{
  "n_layer": 8,
  "d_model": 768,
  "n_experts": 8,
  "experts_per_token": 1,
  "d_expert": 448,
  "d_shared_expert": 0,
  "activation": "swiglu",
  "moe_layers": [0, 1, 2, 3, 4, 5, 6, 7],
  "router_score": "sigmoid",
  "normalize_top_k": false,
  "routed_scale": 2.0,
  "balance_loss": 0.00151,
  "balance_bias": true,
  "router_logit_norm": 2.0,
  "init_std_router": 0.0164,
  "lr_router": 0.000929,
  "vocab_size": 16384,
  "norm": "rmsnorm",
  "norm_eps": 1e-06,
  "tie_embeddings": false,
  "optimizer": "muon_variant",
  "lr": 0.000963,
  "beta1": 0.95,
  "batch_tokens": 131072,
  "seq_len": 1024,
  "train_tokens": 666700000,
  "steps": 5087,
  "dataset": "wikipedia_en"
}
Below are experts of layer 2 (counted from 0) of a mixture-of-experts language model. Rows are named router (the router's row for the expert), gate (a neuron's input weights, with its number), up (a neuron's input weights, with its number), down (a neuron's output weights, with its number) and show model dimensions 512-575. Each number is 128 + 24 x the weight over its row's rms, rounded and kept within 0 to 255. Numbers have three digits each.
After each expert's rows: "mostly gets" lists some tokens that are sent to it at least half of the time. This comes from a sample of Wikipedia text that the model never trained on.

# expert 3
router:153145118097146115160140096123142160130102126088134105144149117131126100154131095112159100101083122137168139156177123055143141139124091136139119157107171097167100100089140162109123105131133116
gate0:093120118148115112078120141164164148149102090140122123161175141153149158143135109147162142106120179131160146107168056146163162148098172193071115117123064141112158166113143135137133105135135129
up0:130142144123119100138146123134131140119139110121156105137127141128135125096137151147154124155100142137146079093108138150123133131114112155106129122112111137129179118163113122151125139163131146
down0:159139107124127111113108137166152150190097121121118122129105138136143143173133095122117122148124153150137089131126166125093171133131119170124120131135107167138127162143140113082137134128150108
gate1:135100127088131131139154143163143118140095149115114131123104132118166135100134136120123180123107136122168083099100165096153160150168136137130131154059138100140157140152143157110110123107110133
up1:141120156144132118131132116138164141149150134143131154198112101150103131149140125178075100118148119132163137124151109128131156075132130123118115109078109169174135129163101128115126119085144162
down1:105170093174142139111137127095110145103158139120103129089088157125149134131110135098165119087098129155144154127133114111172102096127120134102131139118113140100133126104119129158156114107083103
gate2:147157142106148160125155189105131127122111176149159118150129192107103119114188113169134162139110114146160124139138120118116124098111147119123166125120144118144179186140095101134142118144114127
up2:070110116116129120156111118129145157173091131084143155115173139123102139126141127051142119116151153137092135095122153160134134156101149099171181164120134129087153121069141163106117091172142141
down2:118142155125133165165158135127151142154172163150106159161165116122131125181135127115135137150112129118128164143160155089172119122124086098141156150153136144159145112125098133132104094111161123
gate3:148122149123117128119132169180126147161118134161108186150123124162162110102137123188097109169116113101116160166144168126123110167144115156110117133130084137134113098073093139160150104110115161
up3:109136111132166135151141133069117139111083104131167088152141155121123142140152114086117132136065111159106123125154079117184140129135084150145131169120163103141142143129141109091104125108158158
down3:119128127175113157142132117107124140141118085132097154144129159095075132128119111116110121155146173091164118135142137100157126129134141094164174131132178119094122122121142161080123101133161139
mostly gets: "In ", "On ", "For ", "During ", "As ", "From "

# expert 1
router:100088148097159145151104135091134086100132120135128105168132136089108144127124135090071127130136137135084087158162132154134150122105101170131145094178156149129105142126145150152114158125181120
gate0:138142111130130088115108164112154137107134085117116162140114146131137125124109110083111140103112109122156124121139149084124138149163080161146144124151134118125122126090123114121166089102098152
up0:177084102153123150135121119144102128134140085102098173156122118111127086138134120111089156150099094102122102090116142118137119136149122141108129161102160123116170134098132153162161110100129135
down0:135152113140137103116128094145120178093106187111133115124072141118144102155094123118127152129124154167183101150101123127141179098092166143150133123108091114144143106150098099172158118169129061
gate1:102105103121163092111123144108137114137132106116126104119117134119157148113096159101084158105120117098116103120150087146165141147132133139145118157164146148122123170144137129179140137119148135
up1:125143136109117084154121085148114088122127130174102091127153108102104166080127139100131147159087135085149096137148126148136093133119085116123136148132195120145114114105114111085135139108127158
down1:110164151140101100157098105107176116126118123141154177131131148144126144133181113151100131122115141121177110135126172133096139151169138093139091158114129134141095138100142132093198130118106132
gate2:119143100112117139120159162143102137097157123134123162145137179138114119160124140148081148154116136145150100176148148128144144120098099156098113136108150118147111131138146134119136171154169159
up2:099131150126148144085107115125073120109148128134135164135147112140120168103091114161130112144121079089141084152110143135117126147141120154139175163116145144137137109175134091158151123138130158
down2:121164136123133132158142123176165130133100133108132110122143155142108091164178146116116135142095206135058098124099130134135137150129141114145106115123154157089126117131112160087157119140112177
gate3:122126127148076113082133148119133194120145125124146123126145109126119129118106085141150142108145119154132147117145146154121134143080146102115107127133156133184097138102114151140117131120101121
up3:163123110128142123125161142110141163132138153113151156084129085119148131136116149118131119199130130086121130127149098089126122177153100114177087132146134119140120139147098106161111122117116155
down3:111126124102082091149149156147141121124138092109098131106142167151127116098139134128121088120129131143159148161115106078092142132142135146166121151109171162115114105112126083121116124126104131
mostly gets: "\", ", "', ", "\". ", "); ", "while ", "), "

# expert 5
router:120127108160129089104125147134089132112146131138138136108176099157159161097100143139152146102138133126140139106144105117145129159123115128092091120135073142110188085176117067118144126158116109
gate0:112101152124081136090126100099102123087164103178110115129119095162162091131149153091180122116116144151201157135082153154106135126147134154090133116122167119171144152128103122143138149140134144
up0:112128143101112092120149129141131137105113112154107115132139076114124110151140128155149103107155160106129143128128142108082123117149146117156125121116153124152131135161142132118091156105133140
down0:145136112141098113143171100119147147129163139137145103095106097104156146147097126162130116081146131124141124130103087133117072111112109129179129127164148111160122140129116192118118151155144101
gate1:126123126150178125134120159154134107143094112134141110128118109149162148114106127097103176131156099150129118129116147137119102153108133104160117132119206121105117089116109104110129100169129132
up1:123174120113127110115152098168151122183155123140134113156150130120137136132140118133114111114155092156156122141106103146139142120162085119128140117152111122136121140102167161116115160121129092
down1:121132106174094137119137111117103101151123118131117133127112116157105143127116134190106126096069085125129106097093114100149098162105148118139127117076141134122085115123134123155114111121156156
gate2:148129145118079170170122153113178147128102121148159105124120147147102098119145175142099134151156121122111154122156105156136149110093151095156102147133131132170101116117111124106145079156083122
up2:145115148152132126173115127092155121136122110140130169099137131135098142167153133180163157173131118139160162126126148156106162143173138150115149109139097147135103137136120131113138070126122164
down2:146152182146134097133121142088126111169116109117099130100134130162108119126101105119074180116153129120111129131110129132134165143104104095132160164148103114115138094156184155111119112158134091
gate3:143157138136153140136096142125143148096096163148148141158153131172129113109119120112124122143096135092126136147162127122110099114150164118115115122104168111164110131141159127120123123143105145
up3:102106090171138104104107113150091182145104122146140141161140152071096138178125150106094133141146125110144121124118094137105188151113130148090088154156101100063108180109088121101096116152140096
down3:138160121136145081104137110126092179148132141110118149101134078168107105127105117136140106152139104101153137116131142124131146145150135138122105087129162128096119142133091088116126145122107150
mostly gets: "El", "pl", "Di", "Car", "Ad", "Col"

# expert 7
router:156130162100109116086122111125159113156111148126092179098084137141127146152131137103115112108142145092136130154146124174137125103173135126170144134103123141102140128095084120146164144130139122
gate0:121115127120095082139101118129155147173109136089102110076107156061140135131106164130131127115143156079101083142126114147098135140151177142107103100123164119099137116162168109124131135153127094
up0:147123110137125086125125145109145093137145106092171129130109135114131185165109129133118132148148159130096100132132111150128158147164110158124104123100173121105104117142136086129135117098129070
down0:120162165153107112186123088133108096118141116110165100126118136096138114139127100106130114137135122122115131147111130140111140142162125143108123142123081111151162112139100141139154143138123098
gate1:136121140166162125120107117157114103138109142119158138131157146140147107133072136117097116104171117123143134117144139155130154080146119111112130144091146134110130148104143129133118089101120132
up1:108105139104159121121112129130136094083117149148118109102175124108104100166078120103093110106191144098162159134133138150152162110118097117109118146114143106127080152110104139134134081127154139
down1:078073098143119134119113121119125126165095111153151120129144127131101124180163073098148125114119130133139139163145140148126149128115137126171138122094127101135145139134142127127142124113189102
gate2:120131163136122122129145147104155158128117157116098109131130120117155099115125121118180123132133128153129183107174146115077130140115174153132132123136139091106153111127117136076161150145116087
up2:130169117143124153169102120128129118133150108116122115130104164166104110094132139160135144109110103119116163115122178118135139129124166132145136153087099091129128135146132120127127152112123144
down2:138093136160138135116111132125151091135156116097152126118105088158109129119174102097102157090106114135110087137145129115132125120139125143174124162166163134147130100122115134127100127132184158
gate3:154093113110109128141136147140139162125141111122130099138092159091148160145117138166163145105078148134090110133142134143091127131054099143107123111154158154120169108133131118128143159102130164
up3:135146152123101162142138116135127154128133154141080121085095095136126160174112134121109124139121157161130136146121120164123168134151117110107138123105151142130121129172139081098104116084135101
down3:107131135130123117144122165117137169111096152113137097123105143156094142124141118151136108141136134078134116143133119100091129102153147143142131122090061133116124182122125109140078125131108096
mostly gets: "un", "they ", "an", "−", "It ", "near "

# expert 4
router:100116122133132152178154144110111119125146122092122123161106130116150103142116134119097136126136160147123102131109198104096150130139112134147130107131172111117118172140114175143105124116178124
gate0:107115114094150191126115132138131118114106100164119121105109130121064089086158138131102142135143126056107171117148123126100127146116157133136125093167148163145100141147169149144117134125142078
up0:144126126086113128115092131128113149089127110148072116146114117118122108134082146126115126138108134133107136108111156170124155108153156164104115119099137094157117146149102096137080122079109131
down0:136128203101138118162138161147100081182116133152114183100104126129152094160150109121155135121123133127106142127093118080130140093130142124128140142117104146119114151112118104131120153102142131
gate1:117107122139183087112099147107124124109136132172139130142138112161145145114156158108182129154092113177078126118122150137126118093134131138124131131120142147113136108131133123124066107152154183
up1:089132099124112119148131103164132124144102142152154106150137126149170135164090112137147149133143110154116114159140086137142147130088076125117109110138094130152194144112113121149119119107109141
down1:121098151105138150124131140128153097109138166126174154125146154093096109117102189149138086119095114139123115146125133103105158141101176150156167102143143125151111156143066090121148163075117158
gate2:132095124122123138138139131124131140067120157129138092133155157139123175105109098143150154142098111157135127148150113081136084094147129121153132148143106138116142084153115126165120171153154141
up2:121151103141141130157129109102112160109116079132145134152124134093169190114123109160116119102174130152130090094167086120117139123129156132104121113124123133111088106105141137086149153116124106
down2:147105119124124120124107112110168115117128126110122160096152089160112093097102130082139124118134137113117127110160137099110160106108122141141144107152142125086116152151161132090148152090132079
gate3:124105116113086071126119094133148130156105141129117106104139125119132133062091140123118133198152141099119131106121155109140131149142128085114109114157102140085116118098188148097108143103139144
up3:147187142131123119163173128120142149122125127118157063146170113099129113137112118152098146129147123140120160146149138154116079148131096164109129156158094094156097171119119141121141123121102187
down3:155135184140124149123156176138147170114184140119132130078122103156132133099155106148096146112161117104150126128119153106136113181124129140122129093119144122170123150116121098169133135120122133
mostly gets: "{", "a ", "between ", "by ", "′", "=== "

# expert 2
router:115095162106071141109122111110139115156141164108145148093110103129128116154155112143162099138119150149132137092106152078100119101146164121140132160067103111130154099092127152133164109124100111
gate0:100137163102142141124163136158126127144098122115142108120130140150142136094125136107117104128159165138144137129141162155149106157128121125158134098100110123146124175144124115136131126115092104
up0:120128168147152173155134145139110127143148127108094097126156165154179134147152141115114081163087151154141106091143129117133092133126119164140116116126142146127145174123127138108142114149131155
down0:135065080117161147142085134148123067126162190121131136124091136154165101095125136119115154142148098136082146143126145107103123085084139163177125159113105099112098132137116138156121132135136150
gate1:129107098155145145108106102145146134132141137113141123145156127140145155111152135158122158113146157128162107137133160103138163113123102142170122148116121094149118122106136162123129164124116159
up1:141139169108067134135166133101142125167106112136184125112100126135130110129114134113153140156127120146140122094141113156111131143142093140144144079154137147074128148168122103144159101140084123
down1:080099110139110092135112167137131102163156126092140136152129076118095080133115171124163119123127106173148162132149097157120129161137097096121075102141146096172110153158153099083109138115133139
gate2:112134113149113184138100124141124145169111156136122127120131191141167130117137136129128148094104133115147129134113144144103114129109138137119098153122125134133125056141082146166145102153167123
up2:123073115112149124140128095116087156128087118119085146144147134114145117137117115073086157162091157109154139089129080148111123143123105135096161162122101137145118124125116160153125154127122128
down2:171119105093143097110152072111108097132105110129122103123093134143140134144121142111143184162163148109123170153097114107168087155099148158112185124158128135089141127134154105143128113139140124
gate3:139135089128118122115155127099103143105083137169117087118140140141115133117110086127168093113134117156169098124163166157130118108119076102138125115167051148189119132158138133123134093142094099
up3:144140105094142070102112139097137114113145133113118115132118097150170137123094135104110117157117145110111165159162158128162122141113170154122144117109071110116114127152133108090167140138154111
down3:127143104138110133127084081148139139137153103136118096144177117172159123106173126123128141126124125095153112153155147088113119122129124141147119099115148134107096101144116168097144125117167148
mostly gets: "ton ", "John ", "ey ", "ical ", "original ", "York "

# expert 6
router:145164090129159144149122113146130115104108168158126154148134143192105156158164147091170097149106127113175135153074080136130093121168127092136152127108104134170142141134111103089166118127097143
gate0:147093170116118104124145100152161146098125147171141122125107125167155126112108139135120085082122123108116142129156131139147110120143109123118167094066087101166163164086133109135160137102132138
up0:174140154148143185150145173147142105152122146127147136128130094133159105113125114132143135128136130130094181114119171137139151096164111121132085071133171145077129126139157093149148084114137145
down0:130138123114124125126147112128151164125141107132080127122128142105162144142123118121108128109123105122129133114094121104145136156195115133124098110124143143120122133108154144139156174122127135
gate1:143092185145107160164112173111126073123182162073121088095156142112134144110141116113087156111103176089125139140118171126107124124119145110128157156155128101088120133134149081133140134139147110
up1:072171115118137112099148101148113186119083082165127159122084090099130141091127160103171083101160081182126146145131147152127142112143137156097123131075111146133139118123108168142118105142083114
down1:139118106109174121132136141123113090143163131146145154121090195138152134108135123112135159105170136129134080090104102126125155127143122177127175104120093193090124107146119123109137112119130149
gate2:097149128102121157158130115168147112160134132139171132092151106149100113116123151136157134143121147113139159090112109132097109087161152147134118105134134125150139087113133156127159124107146093
up2:109143125137115120142100131161119161068150097128120099121159144064130133122129089080125115124118128122118107141179093131148116160128097102139124137145122138102159100110161101129131154155073128
down2:148169125120136132174090117113172103148154122142111134116075129108160126074102180150109127176141182132125121074127081135188134116148113116110105144130132125137166117144170126135143126117125186
gate3:094104091102122095145127109100175159075114111099167116119168102145139116152128081101089161113116122067098099126102144114141135138105146118134142113112164138143165166132115111122139137108144130
up3:155148124143126135139138112148141117135099152156141129082116161118131176124084136105112123151128109142116124126117143173141082164148134177153071145092132150055120147112136117151125142101117179
down3:106080104089146096126109145103123124152090134103136139114164134125134120147128132116169149157075106142079150095186136127105114114130124125102094100067133156117112126143117145142129144129130115
mostly gets: "Br", "Be", "Dr", "San ", "Mor", "Pro"